From a checkpoint of a small mixture-of-experts model trained on Wikipedia.
Training: a variant of Adam for the experts, 512M tokens, 5522 steps.
Below are experts of layer 8 (counted from 0) of a mixture-of-experts language model. Rows are named router (the router's row for the expert), gate (a neuron's input weights, with its number), up (a neuron's input weights, with its number) and show model dimensions 224-279. Each number is 128 + 32 x the weight over its row's rms, rounded and kept within 0 to 255.
After each expert's rows: a language model's description of what the expert responds to. This comes from a sample of Wikipedia text that the model never trained on.

# expert 10
router [113 176 153 185 149  98 147 116 129  95  85 122 111 134  91 141 146 177 120 134 121 149  68 118 138 105 177 109 163 123 117 200 114 120 158 108  99 169  82  54 150  97  99 175 134  86 105 167 168 191 154 112 112 106  35 148]
gate0 [133  99 135 116 118 137 121 104 117 136 193 145 113  32 125 153  81 129 100 114 121  90 131 117 130 108  95 115 121 130 207 109 142  93 134 126 147  95  60  89 166 117 140 142 120 167 160 125 114 146 150 160 173 130 151  89]
up0 [181  46 143 159  71 103  91 148 132 120 181 138 161 186  99 157 113 104 140  72 139 115 100  77 144 119  95 223 195 157  69  80 117 169  63 102 191 144  98  66 137 162 117 152  98  91 125 127 142 169 152 116 111  90 107 119]
gate1 [136  82 142 118 160 202 111 141  77 119  89 124 135 127 159 115 216 120 125 121  72 116 123 154 151 123 152 132  83  90 181 121 114 154 139 155 155 106 134 119 232 143  92  86 104 155 144 132 132 116 190 169 170 165 160 178]
up1 [126 140 136 130  89  43 154  90 156  86 156 162 127 142  93 139  59  70 170  85 135  53 119 154 118 134  99 151 169 167  77 156 129 119 153 120  98 161 107 131  83 116 135 132 147 131 118  84 132 128  72 102 132 192 163 126]
gate2 [175 147 131 155 133  77 156 132 131 148 159 160 137 122 112 115  91 180 150 130 104 149 124 129 195 132 151 131 150 118  76 116 174 110  65  66  95 162 130  82  65 131 103 184 129 133  85 105 117 144 101 130 164 158 141  93]
up2 [ 41 134 147 190 138  88  81 146 123 121 101 148 138 124 160 101 144 127 150 169 199  87 109  73 162 156 148  87 141 153 117 168 114 124 139 107  94 134 132 131  91 183 130  88 133 111 111 152  96 145  94 160 164 123 114 157]
gate3 [115 124 125 172 109 189 125 173 126  96 119 146  97 153  79 100 143 163 167 124 124  75 107 127 108 149 140 129 107 106 132 128 128 162 175 114 162 205 137 112  53 145  59  78 155 137 123  82 169 127 117 116 133  33 142  98]
up3 [ 79  99 126 165 114 152 154 191 139 113 135 137 101 160  92  91 129 153 150 122 128  88 132 143 107  92 138 124  90 105 100 143  95 140 160 132 109 169 160 167  87 152 104  80 150 144 117  82 109 131 129 115 149  45  93 112]
It responds to: Thai, Tamil and Hebrew byte pieces and word-start fragments of foreign names, mostly in taxonomy lists and geographic tables, such as Trin, Alex, Gl.

# expert 42
router [ 91 157 149  90 165 138 126 161 139 127 123  84 140 141  94 136 180  81 132  77 155  99 164 152 115 159 124 106  77 159 125  82 101  69 117 131 139 153  98 154 101 116 144  95 124 122 111 143 139 100 163 163 119  73 128  84]
gate0 [126 170  87 186 113 166 107  97  78  88 118 104 171 141 120  92 156 137  99 154 172 166 139 146 150 153  85 128 151 115 164 156 139 168 128 135 209  96 149 116 182 134 205 156 146 158 140 174 159  94 116  83 170 124 103 113]
up0 [187 180 132 180 129 163 129 164 120  37 145 151 101 102 141  51 138  95  97 181 183 164 130 159 147 109  84 144 119 156 140 152 147 118 115 165 119 133 175  74 148 115  96 156 166 148 124 117  79  75  86  98  76 127 121 112]
gate1 [135 165 104 122 147 170 113 124  34 155  87  81 129 200 164 114 156 182 139 148 149 133 225  99  69 148 125 110  95 150 118 135  85  82 152 138 140 130 123 164 130 126 142  98 105 124 172 199  83 177 136 118  74 138 179 113]
up1 [ 90 152 198 139  89 125 128 164 131 163 157 135 154 151 155  83 150  98 145 131 113  87 101 112  87 138 159 132 155  89 132 123 104 106 154 120 177  95 125 110 103 126 157 168  76 175  49 160  98  99 191 131 127 129 133 147]
gate2 [113 114 129 214 158  58 112  89 145 105 133 117  84 132  90  64 120  92 120 116 156 163 111 113 135 111 123 102 101 136 163 131 126 153  90  86 164 171 112 100 151 179 126 148 123 150 173 114  92 167  59  66 113 130  83 162]
up2 [102 184 131  77 112 142 182 180 128 146 142 119 174  71 101 134 144 129 145 100 141 120 117 109  68  70 113  82 139 142  77 137 149 110 137 138 150 128 155 134 112 181  98 112 100 133 120 144 212 131 151 155 166  92 113 132]
gate3 [136  90 193 133 190  55 157 141 139 147 132 152 103 109 116 103  93  36 192  95  93 123 196  86 158 167 103 132  61 196  83 116 165 150 153 117 130  97 154 143 155  59 181 100 123 107 139 174 104  98 135 133 114 111 197  69]
up3 [163 159 132 179 107 129  92 156  84 105 148 156 148 109 170 185 133  96  83 143 113 178  97 116 107 111 121 119 196 130 160 167  92  83  79  95 202 111 116  93 103 129 121 173 140 141  72 144  83 134 138 103 146 103  49 110]
It responds to: First subword pieces of names and uncommon words, often after a quote mark or article, such as "S, Sch, Tur, Dra, Sel.

# expert 33
router [141 134 154 116  76 111 113 125 105 114 121 112 155 196 119 144 152 166 156 193  92 151  83 103  84 149 118 148  89 127  54 138 145  87 125 177 105 109 154 169 153 151 177  85 117 112 141 155 147 157  82 160 151 106 143 208]
gate0 [142 158 111  89 152  98  63 120 112 133 131  79 142 142 115 105 151 173  52  98 122 146 134  95 122 134 116  60  70 143 103 136 145  78 170 144 118 101 155 177  57 130  96  85 101 135 181 192 107 118 139 120 107  79 127 166]
up0 [133 132 107 173 112 163 185 126 112 160 124 158 123 115 140 162 119 113 182 141 142 138 149 123 128 144 116 171 170 136 143 121 154 211  78 126 140 122 116 111 219 102 140 104 122  84 132 100 146 105 165 113 151 136 134  70]
gate1 [ 71 138  91  98 112 117 129 154 187 128  87 148 186 151  94 113  78 173 161  90  93 154 142 150 123 128 152 145 135  98 154 111 137 122  92  74 159  96 152  90 113 149 135 163 145 100 111 149  91 124  68 170 177 181 118 127]
up1 [135 131  93  99 139 162 155 124 142 177 124 130 167 202 137 106 144 197 146 118  87 156 160 135 121 148 100 144 103 180  92 102 101 107  91 143 123  89 152 123 155 165 171  88 105 107 120 144 109 118  45 127 172 141 125 155]
gate2 [117 131 125 122  64 107 147 128 147 167  97 118 139 158  80 114 146 132 191 113 133 113 105 168  82  59 166 120  88  74 123 120 112  80 116 138 110 115 184 103 172 155 128  95  69  79 117 138 139 130  80 127 180 175 162 154]
up2 [202 116 116 139 142 193  43 128 118 167 100 157 147 129 125 171 130 121  91 157 149 133  92  48 107 144  44  94 133 143 100 166 146 121 142  53 112 169 108 137 139 124 115 183 134 175  77 155 115 122  56 186 137 113 105  99]
gate3 [140 102 123  88 134 152 140 100 103 104 145  80  88 151 159  76 142 135 135 189 110 149 170 101  77 135 130 148  86 140 118 121 133 129  60 125  98  91 165 168 137 108 170 104 158 119 103 151 132 114 126 119 141  94 176  97]
up3 [134 168 132 117 132  79 143 164 192 125 110 165 194 142  72 125 119 161 195 110 139 145 121 123 159 150 124 162 164 125 131 103  96  67 182 128 152 164  93  81 140 154 123 196 123 157 155 120  95 166 122 161 120 143 117 184]
It responds to: Number pieces inside long digit strings, ISBNs, coordinates and dates in tables or lists, e.g. ISBN digits, 14, 23, 2014.

# expert 22
router [106 134 133 150 129 141 162 145 121 140 168 119 141 118 128 178 144 177 145 169 105 126 133 105 114 113 141 201  89 141 118 156 155 169 151 162 186 141  34 116 188 145 104 132  75 158 139 122 117  88 112 174 160 195 162 120]
gate0 [143 147  89 125  93 104 161 163 159 156 108  89  98 116 155 108 104 125 115 150 107 129 168 183 128 142 111 150  83 105 163 129  70  50 139  98 128 124 122 156 123  88 152 114 161  80 125 140 124 139 142 153 111 119 123  93]
up0 [139  82 150 101  79 152 160 179 132 174 117 101 136 112 169  75 132 143 159 144  92 136 191 152 148 115 182 150  66  73 192 181  67  75 133 140 158 169  82 166 116 145 129 118 145  90 158 140 109  95 135 152 158 116 155 101]
gate1 [ 81 171 186  42 157 109  92 119 118 158 112 108 116 100  85 101 124 157 113 135 173  80 207 154 144 116 141 156 111 150 141 154  98 106 146  90 128  78 166  90 143 142 188 202 147 130 118  78 181 159  96 109 153 137 113 141]
up1 [212 152  97 201 104  93  74 149 108  96 113 173  95 196 150 182 128  64 135 141 107 161 121 150 112 144 106  93 176 120 123  94 115 131 118 149 140 196  91 139 127  82 111  90 131 173  87 155 108 135 193  92  74 103 134 100]
gate2 [ 44 139  56 121 137 171 120  36 134  90 145 167 142 108 135  78  99 153 196 110 151  94 138  97  72  54 107 138 118  73 105 136 118  81 152 100  79 135 213 151 145 107 152  99 113 149 163 124 163 119 117 151 117 122 101 141]
up2 [101 142  97 168 179 143 125 110  95  60 193 176 143 118 114 135 112 176 134 135 143 114 152  69 103  90 115 100 110 131  94 129 111 130  63 141 111 124  91 143 142 147  73  56  82 102 154 130 145 125  61 176 105 154  87  44]
gate3 [104 141 141 157 149 202 142 175 132 129 141 147 111 120 172 131 124 113 103 107 184 168 108 162 122  60 143 131 123 110 139 148 188 147 132 146 137  84  40 160 152 151 181 151  88 111  72  91 161 134 117 123 161 123 160 190]
up3 [132  94 152 138 129 103  89 108 117 170  99 144 143 129  78 130 124 135 163 206 107 153  87  97 136 147 139 134 119 138  76 105  75  82 170 119 111 143 139  84 115 121  58 109 133 145 164 148 107 129 122 101 111 125 109 120]
It responds to: Word-internal pieces of rare names and codes (Y-n-ys, Mar-u, Q-6), plus month names and years in born/died infobox lines.

# expert 61
router [161 134 109 129 120 122 100 102  90 181 181 163  73 157 121 137 126 195 142 182 113 128 110 123 121 135 141 134  89 124 116 105 151 138 124 143 130 112 101 121 123 157 121 150 146 107 157 165 143 159 111 144 159 133  65 153]
gate0 [105  85 115 127 105 178 158  98 116 124 142 186 126 112  89 100 138 160 150  80  72  93 126 118 145 127 123 112 113 147 188 141 153 134 137 162 116 154 155 192 124 114 110 109 129 115 177 184 135 100 180 159 138 131 167 124]
up0 [127 173 158  76 127 128 104  97 128 114 153 122 151 152 146 149 156 112 104 129 105 113 144 116 125  99 150 172 125  96  66 109  73 203 145  79  74 102 131 114 155 176 160 131  73 156 143 108  85 152 116 112 119  90  99 160]
gate1 [152 197 144  72  78 101 120  80  96 161 124 169 117 142 144 101  87  84 129 128 132 143 170  93 101 143 129 125 181 140 122 176 106 117  89 114  99 138 173 128 136  89 179 126  89 186 165 115 101  94  67 111 100 137 181  93]
up1 [100  62  73 173 125 120 172 171 140  72 168 155 150 106 148 158 142 114 112 106  84 157 123 170 106 117 167 177 150 119 137 120 172  99 145 128 131 171 124  79  89  76 146 130 148 104 107  55 165 142 124  89 105 157 132 109]
gate2 [103 142 110 151 125 119 185  52 121 121 148 148  79 132  77 106 144 153  87 135  71 128  70 143 146 102 110 145 127 134 125 174 143 149 161 162 107  87 143 106  57 143 175 147 118 145 141 100  83 127 148 152 113 126 126 157]
up2 [ 77 109  49 113 151 183 148  66 154  82 163 112  72  60 158 187 125 158 121 191 104 137 116 131  85 165 120 113 145  97 126 187 192 156 146 153 127 111 120 119  87 103 129 138 140 124 166  76 127 135 143 133 117 124 113 149]
gate3 [186 165 177 149  74 109 106 141 147 114  75 132 127 121 150 124  99  82 108 153 153 148 125 104  92 122 132  94 134 167 166 167 184 115 168  89 133 117 174 160 119  94 189  90 121 117 127 161 129 203  88  54 138  84 130 125]
up3 [193 129 200 159  36 134  91 102 198 140  70 159 119 146 138 115 119  99  79 102 145 125  92 122 137 119 135  92 167 155 160 162 144 151 119  73 103 102 138 123 120 103 210 119  78 133 107 182 121 169  83 118 156 118 103 149]
It responds to: Digits and number pieces inside vote counts, percentages, dates and scores in tables, such as 8,648, 45.63%, 1961, million.

# expert 56
router [ 80 126  79 114 139 155 178 138 136  83 122  96 170 141 184 168 134 184 142 152 100 152 123 146 126 143 157 153  77 125 131 196 115 136 157 170 156 105  83  76 159 174 137 174 102 120 158 136 114 153  89 152 124 172 155 159]
gate0 [107  77  99 106 101 129 130 176 180 122 139 127  72 101 106  71 111 163 105 135 122 157 124 138 129 146 155 112  78 114 141  81 111  72  62 145 125 155 140 108  69 168  95 128 116 119  92 107 128  88 139  97 198  64 194  99]
up0 [155 117  91 166 161 127 109 112 109 146 142 114 101  98 111 153  93 146 129 175 106 194  85 165 131 172 124 161 136 115 141 150 135 134 180 125 155  40 107 133 156  74 134 127 117 120 118 141 105 131 124  76 114 161  91 125]
gate1 [170 148 156 137 140 179 143 125 125 142 204 143 124 158 150 147 172 117  94 120 109 142 140 133  91 132 129 148  92 182 139 140 156 146 102 104 122 100  73 105 155 179 154 106 151  70  99 137 181 156 127 159 145 104 133 151]
up1 [130 121 122 127 115  98 165 157 127 129 124 140 114 130 111  99 126 138 143  97 101 122 121 130 147 131 123 130 122  78  96 113  70 101 150 166 159 203 166 123  75 118 101 158 118 161 142 144  85  65 130 121  92 142 152  97]
gate2 [136  80 158 112 140 142 109 119 181 111 147 141 145  79 100 154 105 101  67 122 131  78  92  91 157  68 126 166  92  83 142 170 147 120 143 166 120 119 124 127 148 167 120 153  96  93  86  93 112 120 117 150 164 188 122 107]
up2 [137 119 116  84 125 100 178 162  80  94 151 126  99 156 116 121 126 105 101 175 115 142 173 144 118 159 118 136 139 178 131  70 114 154  79 129 145 106 136 177 111 109  95 114 152  94 163 132 152  92 125  77 108 107 144 109]
gate3 [130 142  99 157  92 145 124 154 117 123 162 177 118 136 201 133 161  62 189 178 116 115 112 116  77  71 137 124 123 135 152 189 128 158 118 149 145  77 103  75 122 142  94 157  73 124  83 151 121 104 128 159 164 112 134  42]
up3 [114 123 117 124  98 151 125 125 136 110 159 147 118 120 145 135 168  59 165 167 152 157 108  87  69  82 150  88 117 187 119 191 122 164 130  93 150  57 121 113 118 154 125 128  85  91 143 186 119 146 118 161 133 117 111  79]
It responds to: Pieces of foreign or rare words and names, such as la in cum laude, Aviv, and Arabic, Filipino or Indonesian fragments.